config.toml
n_layer = 13
d_model = 192
n_experts = 32
experts_per_token = 3
d_expert = 128
d_shared_expert = 0
activation = "swiglu"
moe_layers = [0, 1, 2, 3, 4, 5, 6, 7, 8, 9, 10, 11, 12]
router_score = "softmax"
normalize_top_k = true
routed_scale = 1.5
balance_loss = 0.0046
balance_bias = false
init_std_router = 0.0108
lr_router = 0.000358
vocab_size = 16384
norm = "rmsnorm"
norm_eps = 1e-06
tie_embeddings = "early"
optimizer = "soap_variant"
lr = 0.00502
beta1 = 0.95
beta2 = 0.98
grad_clip = 1.0
batch_tokens = 32768
seq_len = 512
train_tokens = 294700000
steps = 8994
dataset = "wikipedia_en"
Below are experts of layer 9 (counted from 0) of a mixture-of-experts language model. Rows are named router (the router's row for the expert), gate (a neuron's input weights, with its number), up (a neuron's input weights, with its number), down (a neuron's output weights, with its number) and show model dimensions 0-191. Each number is 128 + 32 x the weight over its row's rms, rounded and kept within 0 to 255. Numbers have three digits each.
After each expert's rows: a language model's description of what the expert responds to. This comes from a sample of Wikipedia text that the model never trained on.

# expert 25
router:179132167132124136123188106120116092106134091109088136164120142084130092131111137117165083150201102115172148146107103133097154068150067120130105145114140210177158182157142139086128097139074079159146181143137124059076129200101130247074139096151128165129066105159120140127137124134142078142113124140134123128105120117121126155075115142126098126147130120098171082108100138115166107154124147110142168081100165056191162133117092105162139113140141122087141143184119082152155094189099096138116170099161125158137115111103082108149091129082127190113181165155124097153104128176189075138
gate1:143125138087190097050150136119111106169175116139093124124088093075143136173174154157167121128163135151100118076097134087119147113155116078134140168134163129113131132130167189061135114151201116090137106172130137184097135086102073155094126131100099116125096165117155116113131160067106108142163119159079111174147154111090138164154157086145121173104068168165132135119143088128167055061162168074157149102070151148138175172108131122085146126125125160106106158165166144154158141099125180129078163147170105139105149143092154127138110185113144120187177117107069091049065157168126126133
up1:053131107099074127091225134119126093106134080111131109090155119082132161155137219158131147126080105154089162092144107116087121107166140125163104132150116120132148131169130185144163105158136084138103117116109146167100172120066060134125155132107053119161097160149152177091151138088081160127152135174110150115110129161100145121205117107153103102106119143140135138147145146123111093126136162186144118113060214146126150128124116162139096182136183109106091178141096146111098093138089126143129123136197061108173147108122098148139170125122111133116186100077048129113109146089162215137
down1:164123138151028125198174123100124076126128139114116095104144107121140146121085175122118120134143166103126110121127162105157155124161165155135105143089149112136119126141120162167134081174131135131155112133119074112159143210123126191013163127133139069157065174120106163154147137068174199108144173149154060097084193148141165165164188124083154133153140160162152099154138117164116138101144141140142148126147143103081103064152072120113130185160131116132134168149166139109153159106146073081136116176212142114147145124217132150157129092142130112104151136130129136127111077118156143168
It responds to: Final pieces closing proper nouns and plurals in tables and lists, such as York, States, France, and the ends Wolver-ines, Maurit-ania, Clown-s.

# expert 29
router:128128140137125162110095096124097114135132124062108096118124132159168191114101119126110119119153120167115178160188107126150134176108185141182115163147162083086114138149139104202167123092189123106103169166114129112074069149097146133164128131161174111137095157129140076111112170115168178105188138129146130133153182111131137194138175140172164131129152108110115092161087146144100160073139136153100118109105135097117177095153118126111123178102171109208078168096112147080169214142110114079139128145107056114116106076095168188136185115122139174171174165118206140072132127163160147133
gate1:117210100170149188020129123156143132182166165098124105173191148155133103185131137105104174117144103170179097158146084133118108087113146109034140090148149109146079145157161102110146147122096126151126093172128159112101160165185161145145145128125103126090158152104072101098172149099131133114145078102172129118146165122160208116129072143133095114141112079109140193092115165119143129145135114128086101164144090144130157124115125208109084190130137115111078116142113156138083139113133117108140119063088142101166162079158162103069101157162087185151098147148151088085134131142168115138
up1:072125108128164096066130130131122122153096115141102143095151119109109094104108152204099111113142120126100094111174119080112165124127099083084133129114081136107124115164166123172140096105067147101124108137159147100112163112113106104132144122121100222162136200176170104125168111124174103146133137119064144114126096110100150108159079150137141053237091144165157106146108185109097100131155088148092135175152079146113103112185106111160106175144134128138143138141069089111125150101136103171104112120138126119124114157182117162099159175170152190099197166186125140054202162134117175075
down1:146103138103184150100116099160134110151124086068152122149102101128060154149101094119145102150130092125115154135068165108074120172128133123084123112188161082112150077137182078126101101154144110142154112121097129102148144114150109160123116121087146160132109076078140135066154094124067219096130101228101144141183130170141161090164113103143162173152176111170132108114147116104096129152207102135132058134126178138098196079165124157129112072118171122100090077098114144117115153146147111207175132194111129170145127132127146133107146078101121141153106132120093140084146144067072150162
It responds to: Compound hyphens, opening brackets and quotes, and prefixes like un, re, inter, dis, sub, as in half-plane, single-line.

# expert 30
router:092148133188141126091202182063121163117123115109143096130160116162124120102129167118145153176072118075097117199114142163120088060139072148108178176116111093167074119125180143087129136124124136084121108067099152126091157079176115112133175115130120152119127149143095098112094112144126097191132106185176109153134152189133142146055084074104127148096162098107104208137152128154127103115148148105117063061095148146167114174142153085085158160099158110118184169107150169211138121134146173176130121103185108178097127126118149156117155096177129137121160135151153140160104149116109130156
gate1:143069116122163140200156110117182139092112137164147101196123195092158106107172139111175169215127124110121107098189168133139107099139135180097146189123173129113094087104125142127167133133124113094133119052160118186125135104088171138158163132165140104123149128162107149126142137110111145124161126101117104093122097121137130093142097180068137128106151099186133146134132126119153122130182159095129136174149091102115153178150154174124126122095104159203167168150151119148126148088131096158108096116101144134171122090132058146215124131105147135124138055149125113173059244117144172078
up1:115134178110066113047124148142064154154138090074166148146129092109093138178141124144083092105106118115151126130072099141109168170165133088109130078128121125142122129137099128112124119117139143114124137135100115136129143139185120109119097110132098143117138099117148108137171177146085150074105144085096153167129180110119141183111197084164115158129122146093185081187114102120125152121084125118117156076083150174107067122156125078142157134140141048066174115032124082136133083134107121107129191099159136081072110161111188156103096186138123106144115202169155168123154035134108098153
down1:124115110140166081150166111111102124136114124194175127115104132121124114138110097123095070171162188096091109096114091118180119124137084109130107155141181164161106119166112100170089133148188105062127091169176154148061170129134171118138090073087095162099137165087144113172133157094163175089155099142120050169109143125137084150095081088164142147193089190179170097121144097092141110145173122176084111129082069129112148162095068133134160156145146111144137143118115090068099113127103162115177151137157110115153156074151156135107130154169148141195065100144131156049088124130126133122
It responds to: Month names in full dates, birth and death ranges and election dates, such as February 844, 2 February 2025, plus following years.

# expert 12
router:103126139139137139129096119100174157130139145156144137068092136156124174119139110110100130185221145124111127137188195097095101100134141098152079130113163071090068108147097089103081173120107142112090150104088143162147056090091109068162154082133124145120065134122094142094103108187112147113128123087135112130180135099115136199112152183083098063072141149170112104130165101119127095180164124123109099117129124149131074133094124161154186175147150116198093106091133162089077137130144107183060159114148163112112156162209134118116141109124149098155151119091151058165078154113131131147
gate1:147154144126139084159097113187153110155109154122131095119141112098115199108127109063147111152091122104073094108063171132114121146182194131143149163153128140136157098118190072142074131139066104152144132099075115152111172090062090102137150106156102133123160095144117201150086177159145095118121134092068171162098112163139152119127141139185096104082149154122119150159169110157150111133088122117189125103128162110038126060190139122173129145129124120174126156052100135129180131131107054110109097127140110156116101131208144115158058180138129145140176158124089089146151106132166151126
up1:192106119152160145153159103159167114120069127065135056102154122116119148083155142115148106135144061155053129086107107171151116131150137114170107144153170167101115146093194082097124104102134101125113160089099104153103143130064148150070115115122083166110181163112124167156053138098132099117145155162098144112159135152102101152151089125180155079128154094072085145144190090113165101094129103113125117165143174171115073081152116101176157155144072121118136125150171169135096116112183059069090090162133091094144101091125072092126148192133095145082164140138101160093181119146149112122
down1:014125108136121089127092122134159162081143110137144119129073042141127154175148147068144080065181104116118106123122123162150106114103158147081210114158175122107136111154187141095113103130162111148137100144132144108141155117125147169130174110136190143109144154126198111114181129139129116167127141136066145099103100117132065118085158129167119101130129137155153102119103136136126157066134142126077134098094128181173108111050115136088112155163145121140171107122163174066103095167186079137083149118197150149179114133125130167109138119152180081141104086146076093110059093160170109112
It responds to: Word-initial prefix pieces of verbs and adjectives, often in reviews and plot summaries, such as un, re, comp, dis, ex.

# expert 31
router:123132098124118084093158135119181114135171120137141120173143145124130137124130125107113191133107195127095150093113136154094136169176127161168135128109150092094123160115187137097119087157102144151135093173146150069092179144072165157068174081165135169131131128113187129140175082105142163122095175125195086145142105129103140098121140178110143117129092110080190117154137161066117156176105142162130116212176185132072091133152096115073093107118159159050139117109051155126102136128137113180113173177097115126168152172105166134087096113140109089072127118086142188178137099081153093153
gate1:124139098123136115134143117092198116113094116121131069168093160179077141116128170149069167084097116213150080158085137112149117138192158130093107154165138149169169152117163072145143157045118108204082091136127177102075114169132126081156155138135129115061094136105102190138154133096136183120161097113078134084133123143117142119064155129173117135147130134108155165086113116159120112093117096213181154184155126188095140137087125143107128115041087154126164124130137133132097128142123145092150153165153143140135101165125113143122085115075139121091101072158161114136099194131160176110
up1:101098176167109123070174160091143113113145098182104119163107144128164128077143136123106132076138155071167141114139108165134060097129123136181114075216100080124079065157073104157129082103147150131183127165122147152176144170165146134153078083131054151143109150114164168117164160117030108119112148157070085137090103127150130140117147151126139100138084176132093077116119139093176097170118134131106146176165149140159114119156115101133113151182082158172119174128086088133160082103142100148100088149117094181134124129174151135160096135089099112153092175116162134084143202122143128090
down1:125168129146063120111191143115130155128175144101118076184153093102088142147130182161139086063133144084098100160132137128124125087162095137149128159137121151082100091078153214102162091120112122093076125094134173125149209102123191094098067147147101109091137108121128136119141115154144131077189147122110079160110071196136188184153086087106110165081144111110135149115186106128104176149095133115139135156165095155072156101141123076113133189116148150179106096100147144165113134153137133150183118109143107087094118108110127086137118140140057136109100107177144160079122187167189118085
It responds to: Uppercase letters and acronym pieces in abbreviations, country codes and units, such as BPA, JSP, POR, ARG, kDa, often in tables.

# expert 6
router:128067128118168103122144103122167160122145107138133107134139104076073181089130092178080152120176105196125132149130138144125115129059104184088103158120132083151107181159155126112078120121165098144143163107132108120150113136146152083047142110100108197157096112108147117076114105177144180120112131135160097131141067206133167114128128159144093092098105170073122078143126095132063110102184139166191123137085104148162137132132101136111123125066141126179080108098076179086140148136120112130133178124153146182102182081188148101078117082181167110159101129142189126117170139115123114195
gate0:121095094095133105110155203183117144182124158195145163119116152096107156114098115099184113178142111131112134081106181172164131153113127206143147147086066079152132105142125166153166143166157095137176151158106118124082089078083149133101088126067167127154097144098136103130137137095129092118102065108126141182146162152117160149154126171136132116107135140160107076097141092122111110108104104141123191162103121112090178104113097113148119081140172110152169187149136085127146192100156156154126132145180140105069131189068097161179114181046088161149136115156135126104196144058110150126
up0:127124067120079063121057177131089078169097179192195106129067117086130129162071142112123122125081160045091079094095189188109084102163070169094106165141140122149126172152154159156165121152106134101173184161080164130163183105071144139121151080098113142182120128114142146085126060150128129100137099114153121147200135112140169163152095163118133154096148125128152114138142095123131112104119115131112192148094094121101147142142080053142097099150097103092111095112140105132162137145145153108123110169181095171095146160124157119130140139106090148139132102149127150144135167089054125098
down0:127164084098089153080093123183144112153124134126154144116121122172117126145122138175117164090173123159092161169164128176117121146165093131094118123106111134120103053121107133149114212158144161112164171143084145105129102096149140126171108147114151143108057125081150111116117102102086200091120066168085128151114127125168091193115157118182154118081160089125059156137098153138186123160133186216162144149095135151094137195111158197123171143160101123148140119135182170157096125175216081104151098072137127155128171077183134152136147129127143151061144122135150121110171165137118107124
It responds to: Pieces inside proper names and binomial species names in taxonomy infobox lists, such as Phil, oph, Cos, plus some capitalized sentence starts.

# expert 2
router:135168106124085182154138108165067132134132222110121150095157112099122167097122163108133154088132110128068135124118097150143149150162078106086115101101163156116206186136109122212102121086138099121123124164144096080099105163160119120107118146153051119109090172142129185144039138047115121137094121115094109119184075145164100115076132151118172173140082117132137116106143181125113133098144143133138137118093154133121080145116129107109131106107086136126083144192102034187099192172111092142172120116146177108115065156117132107157099122135157113114059157118097115149127103146103140071
gate1:139173073148140143143111089169161143151171130099174108138150103137059086138091081130106125113114157132087087146136133143156098134133144135099101084106143154073162112099189154195179115164091117129146126130106149093116094068103154099047110098139135144113121081135098128187173120071133160114171161118095149151103158127092099130142147121204122093196171148106090105141122217127175133092129063096133143147112133157149099172156105134096134080139139157146095144160137133152140076106121060061169074163119154081076114159163045133095142144113154158124132133146134170110149184172087148091
up1:151196115114098086130140102117126109170161109101159147110080092166097105106099043125104099055169150112138175136144106015116092106123154139102144152128089113150181142168172123144167123122059110130134117112117093126163092118142182164080133151180146153096106130144079102160169160070140130168157146105125147108136134120101083141111118071202181129127176139069075086150035098116137124178122101110143144121181150122137141131128132139100171098151181180141119130142135115183122090105128111139140138168090143097112150130132090095105132132151062130111118199161169187126177143177117140100
down1:118132160152131038117148154142172111114083190143192117124163159096128126094136117087127124116120101092130091104131109132139155155172180137131132099093167133121108209137111133092177098164162158120115106155093056174128138126118076161113083161050111123108163123120118095121102123115057149108196127068106095097173068156134134116062130063106102100183130109136171141107155130173104112146144122112108121107103141118128120084178114145163070091158147141111180123104184175113111153154091116124091191138128140094111142098113106084129156126128172076191151164085122103170047130174100083145
It responds to: Common adjectives, nouns and suffix pieces after an article or possessive, such as local, public, school, geographical, culinary, reproductive.

# expert 21
router:111147096097177082145126170139152179119166092164134094142049155198164113119159103149149123168087171108063130103163099142096146147097133119157163119088148082177122172106174088117103123159160142177170145130121113098125139091127061053064158100137166050154176097143089077103143095160134078158082190090110115135122124161135131058106146182168122132107099151116157089146126143104168100105148178128114052102092113140106133106155062187125153115078157117181114133141129150121086097145151101127136151108104116138129114134140181112117168065200083171122123124116123106148153111147119108125
gate5:110125144094100093108116174137106128119150133209127134130129137140192159110160061092105137127095142117071125078143153086115133156132107134164094117121127209081174140087149129115174061192175134150137139150118138137134101126127131195130136096069120192120161130148137167087147130154133109082122168104095127138166100164163135065107112161174110115125114183175144098124112083087081104147161094133127128137130141061087124158105175092102068117123187141101130091123145168132185083178185068124078152091135123137126126104126123227145090094095112135146079129154111176088074083106113158168
up5:142138187159149151071115142136156081149092124199174150135103099111163172089115103105121126151119146111088081073160135069131185141169102131129140145082136163124189115100141130083168066189128095076131125195134140118145128131124140190107125135118136147155126138131151148119107124125111103069157169108133071132154100157145159069130119204211111071176170145155133081188105110110084151182122148141126158118084144119095143146118165121148140142089175124106172105117133166121162135168133154132177118121103084148155089089166138117194164112167077096164113084119217147150117101140100170187
down5:152161135151134131129158077130126157107146140134144091156078125112104149161097182082136152109138088123112194118142105087146140063153184145109130124095119142166143175112167162103161119128119134102193075172102105117103091149156129131150145113132102136159080189128105149108159136170101058158079059071120099163118120150128123244169104096139089089142124074122088068081145130127147117186100168089110208125146140109117126123143095117114104109130120138136099099091137113103129187065117105121172107129097147188067088052136111139184166173085115108072114156138133109120133107131202134116
It responds to: Byte pieces of Thai, Arabic, Tamil and other non-Latin scripts, plus closing brackets, quotes and degree signs inside parentheses and tables.

# expert 26
router:198134109078102079122113163080170169083101092114158140059131106100170089103164093078146158168100147117116171127055197181113123197120163191071171167148133113154142091126162093119102115179068129094189074107111130112112146136131161164126091089083165159116126088097130112095162129097124109125172123112151084142133158083109106133112134111147139111127169084073106099131168147116124107132087068187090139148191129175077101120075089152149092091148137106128163119130099170104125110106150075080117170106122121071135097151084142136114099185132105101109107138095126174145178128119161134153
gate11:216095123109156139111136118136073182072158108082105164116069096152069143156144088117116110161121117130070083198156147141133128171179162164116162150079112121161186157143097125108163112134157107141172156075160130108111090115122119128134154167132108130087165142136158119116093159119132115170152124099120112067169168083096155163117146153129136113167123094123129127113166185164122199104087216100115133074220146113146151078129101166130133159098083112087151114108077154093141156185193062152120150112128184163122098206129143096106117094141148111126126105145130149142116139093111151183
up11:179124105087186144090112112136113154091180146098107137167109098120091097177156098104152112153084141139087065220137124159077147126098173096141114103168148105158151107112081122103117130132082102159154054134113178097153138118123114122135129106109091108087136122154131122137086158034206102116191174115121095110137206093131136110140118169117141130157102104109133148082146140127179200157088169124119172143091142111142142126119118155063096183093127120116143092168128114093099137174153114097091122156141157054135150157159075084102086157139209126163082111136158136151134138161171070143
down11:122096124126221128113145115099133103124254107121165097088064133160105148130115165134123125140145136130147136131110094179043103146105122111149167080142057134125197144170125085149148089133151106101173154098135130070126180119108125147114167154121094074089151091109124122154133098109114138160121133089137118136110090116104098083092104141093141127149103122139094155137208116142153129176084105109146126147071113125135090142116187143190107081095119141070178131149080117095113162109161106098067142151116149135227187082142102083149120127113174121115108148095127149168098156181109183122
It responds to: Single capital or lowercase letters starting a word split into pieces, often place names or headings, such as M, B, S, k in Hokkaido.

# expert 8
router:098091142106095124120170051110100165136114128161107120101093160130110116127117146147116129088147151159108170130096109156088130122149092166114063124096104160167091143166171179063124096132154086138168190150135096087100065118184132094150146117142135133159114082152127146120126096075152128136093156049104109138119097171143189119076155066088132113136062139111102075110115123154075115138136151148123172152123113155162209107138149168167159162130171120172176123075064109101149076160118116175119171172131141205104146124163144068122100126191067135106165153120135179115152103111147077113
gate1:096053141107066146138153103074082156127109134138172158101150146149162170129168136121140100132055106133165117123083133096109120144054116081131167068125140109105180133096153102152114153115115105135147152192136121117055101124113143090108077133169105126194108129205128121111149126064110076133090192124159112149139150149116134156117090157141136102118130159133122137153151081169127165123114093155085200140157203140101178147076102061126158125159100185111166116139172090127149058117184147124119131158135178176123104145105116208139124102113203188104132143138135174124104134143117145096
up1:152140124096189142132107155159183094137144142139103114152131153160079080089079101112107133135178135089113110156248133194092080068183124126091169136153110092112160115160133145111163162117190162147108109112155089136190162070157138166160150104101115175101161146076108159117089172123167170154157108084122158105115109125172112134146105107128141128155155112145103129121152161088085097152206117145153133128168050154164160123171120180147106124133118115101084135109129181161052198139072111113108153089107122104109156089141123083126133106092084136131093105178102103141140148126099186160
down1:186144181173111116137194122174131094085161113107080105146163126099131126188129143160173127189107122095143118127112211134135046126170060109157160121087098089151173127089099086141087113146123150154135135123080089143084086152173096097160174114083147183128161149149140054161144151139112151106107084129129178148155098094162149164140097118136172143153092106139056142110157159125084123144162055139149142159187132108096158161150088155073136096139041128123142102132097060087103188137162152111112106111124131109099133107091152121104125190173118115171104090168103128128142117137101138143
It responds to: Nationality and regional adjectives and proper names after of, the or in, such as American, British, Polish, Scottish, Russian.

# expert 7
router:128133120166123189095174128122143132124104126149077156144099149149138061103083136110116144069144123170102162106131071149118160060111064064134112125164075096171090196112146205140123132086165082169145153113163110138137092146147124204109132135151131130071122148082135124131086128138112148116149086169160148142041180130155096154161160144063137188185156137079132161157085176133092105123123136084120179149129127088100118157109116107121130093108100147036188138171109091115143143140127094102119168139136143183133132160115145136113149091176175110157102164141077140191128142159083105139
gate1:102132090124099104110145111105109090142140119167121127157164125141070151152161121140099138107147160078100083146202133108132102147108116150174158140114120120165155095146101090050137148092106159111073199125112169160119163150114159117100101153148142173130135148090155160147127143157130116149103110177106141154088078107125087085164141123139129198156110099125122160156109142094099105066168111107082138141161169078171167134169113109180102126151147130047138106151098116159063141132187126098141173191150114124134132165151156052173141183190087118161089057160105092244122096131115133140
up1:113097125105121119117129122073128135098082120180099150144164116102089123140185111151085150107131144120094121127153075153118085149158092178150165092150149127142164104166119089051177153127125174126095176126125188136107118134085176136121084110127159153108150113062149151143122163163130111177083107181117149146099061117095070097159109137167104201163126099131125128176130176086087086077165099099072168152156137067157155133159091061155107088123116149033144126150173118151084133162194122117156168205138114124152103163157132081169133124163101119152135093120133126200154101148102134140
down1:107094107156135115106195052098141152142174127138188069156099113141141148095152097135186169157136072102121152160127128143052098148104133140135094144160150081123103162092069089126108115110138103114147149100134141095081142057109134133149068133115154133141145114078108082161099136152087120087093226124168155110112128139055134119137081146121146085151148156096184094117141100141117055117129114095091135116088196202109140075127097110102145108109147123106119147072101133158059166132176129175130146140141109150130131154129118041177142121143097132153149146107157129137065155119124129043
It responds to: Capitalized words inside names of organizations, offices and awards, such as National, University, Minister, General, Royal, Film in National Film Award.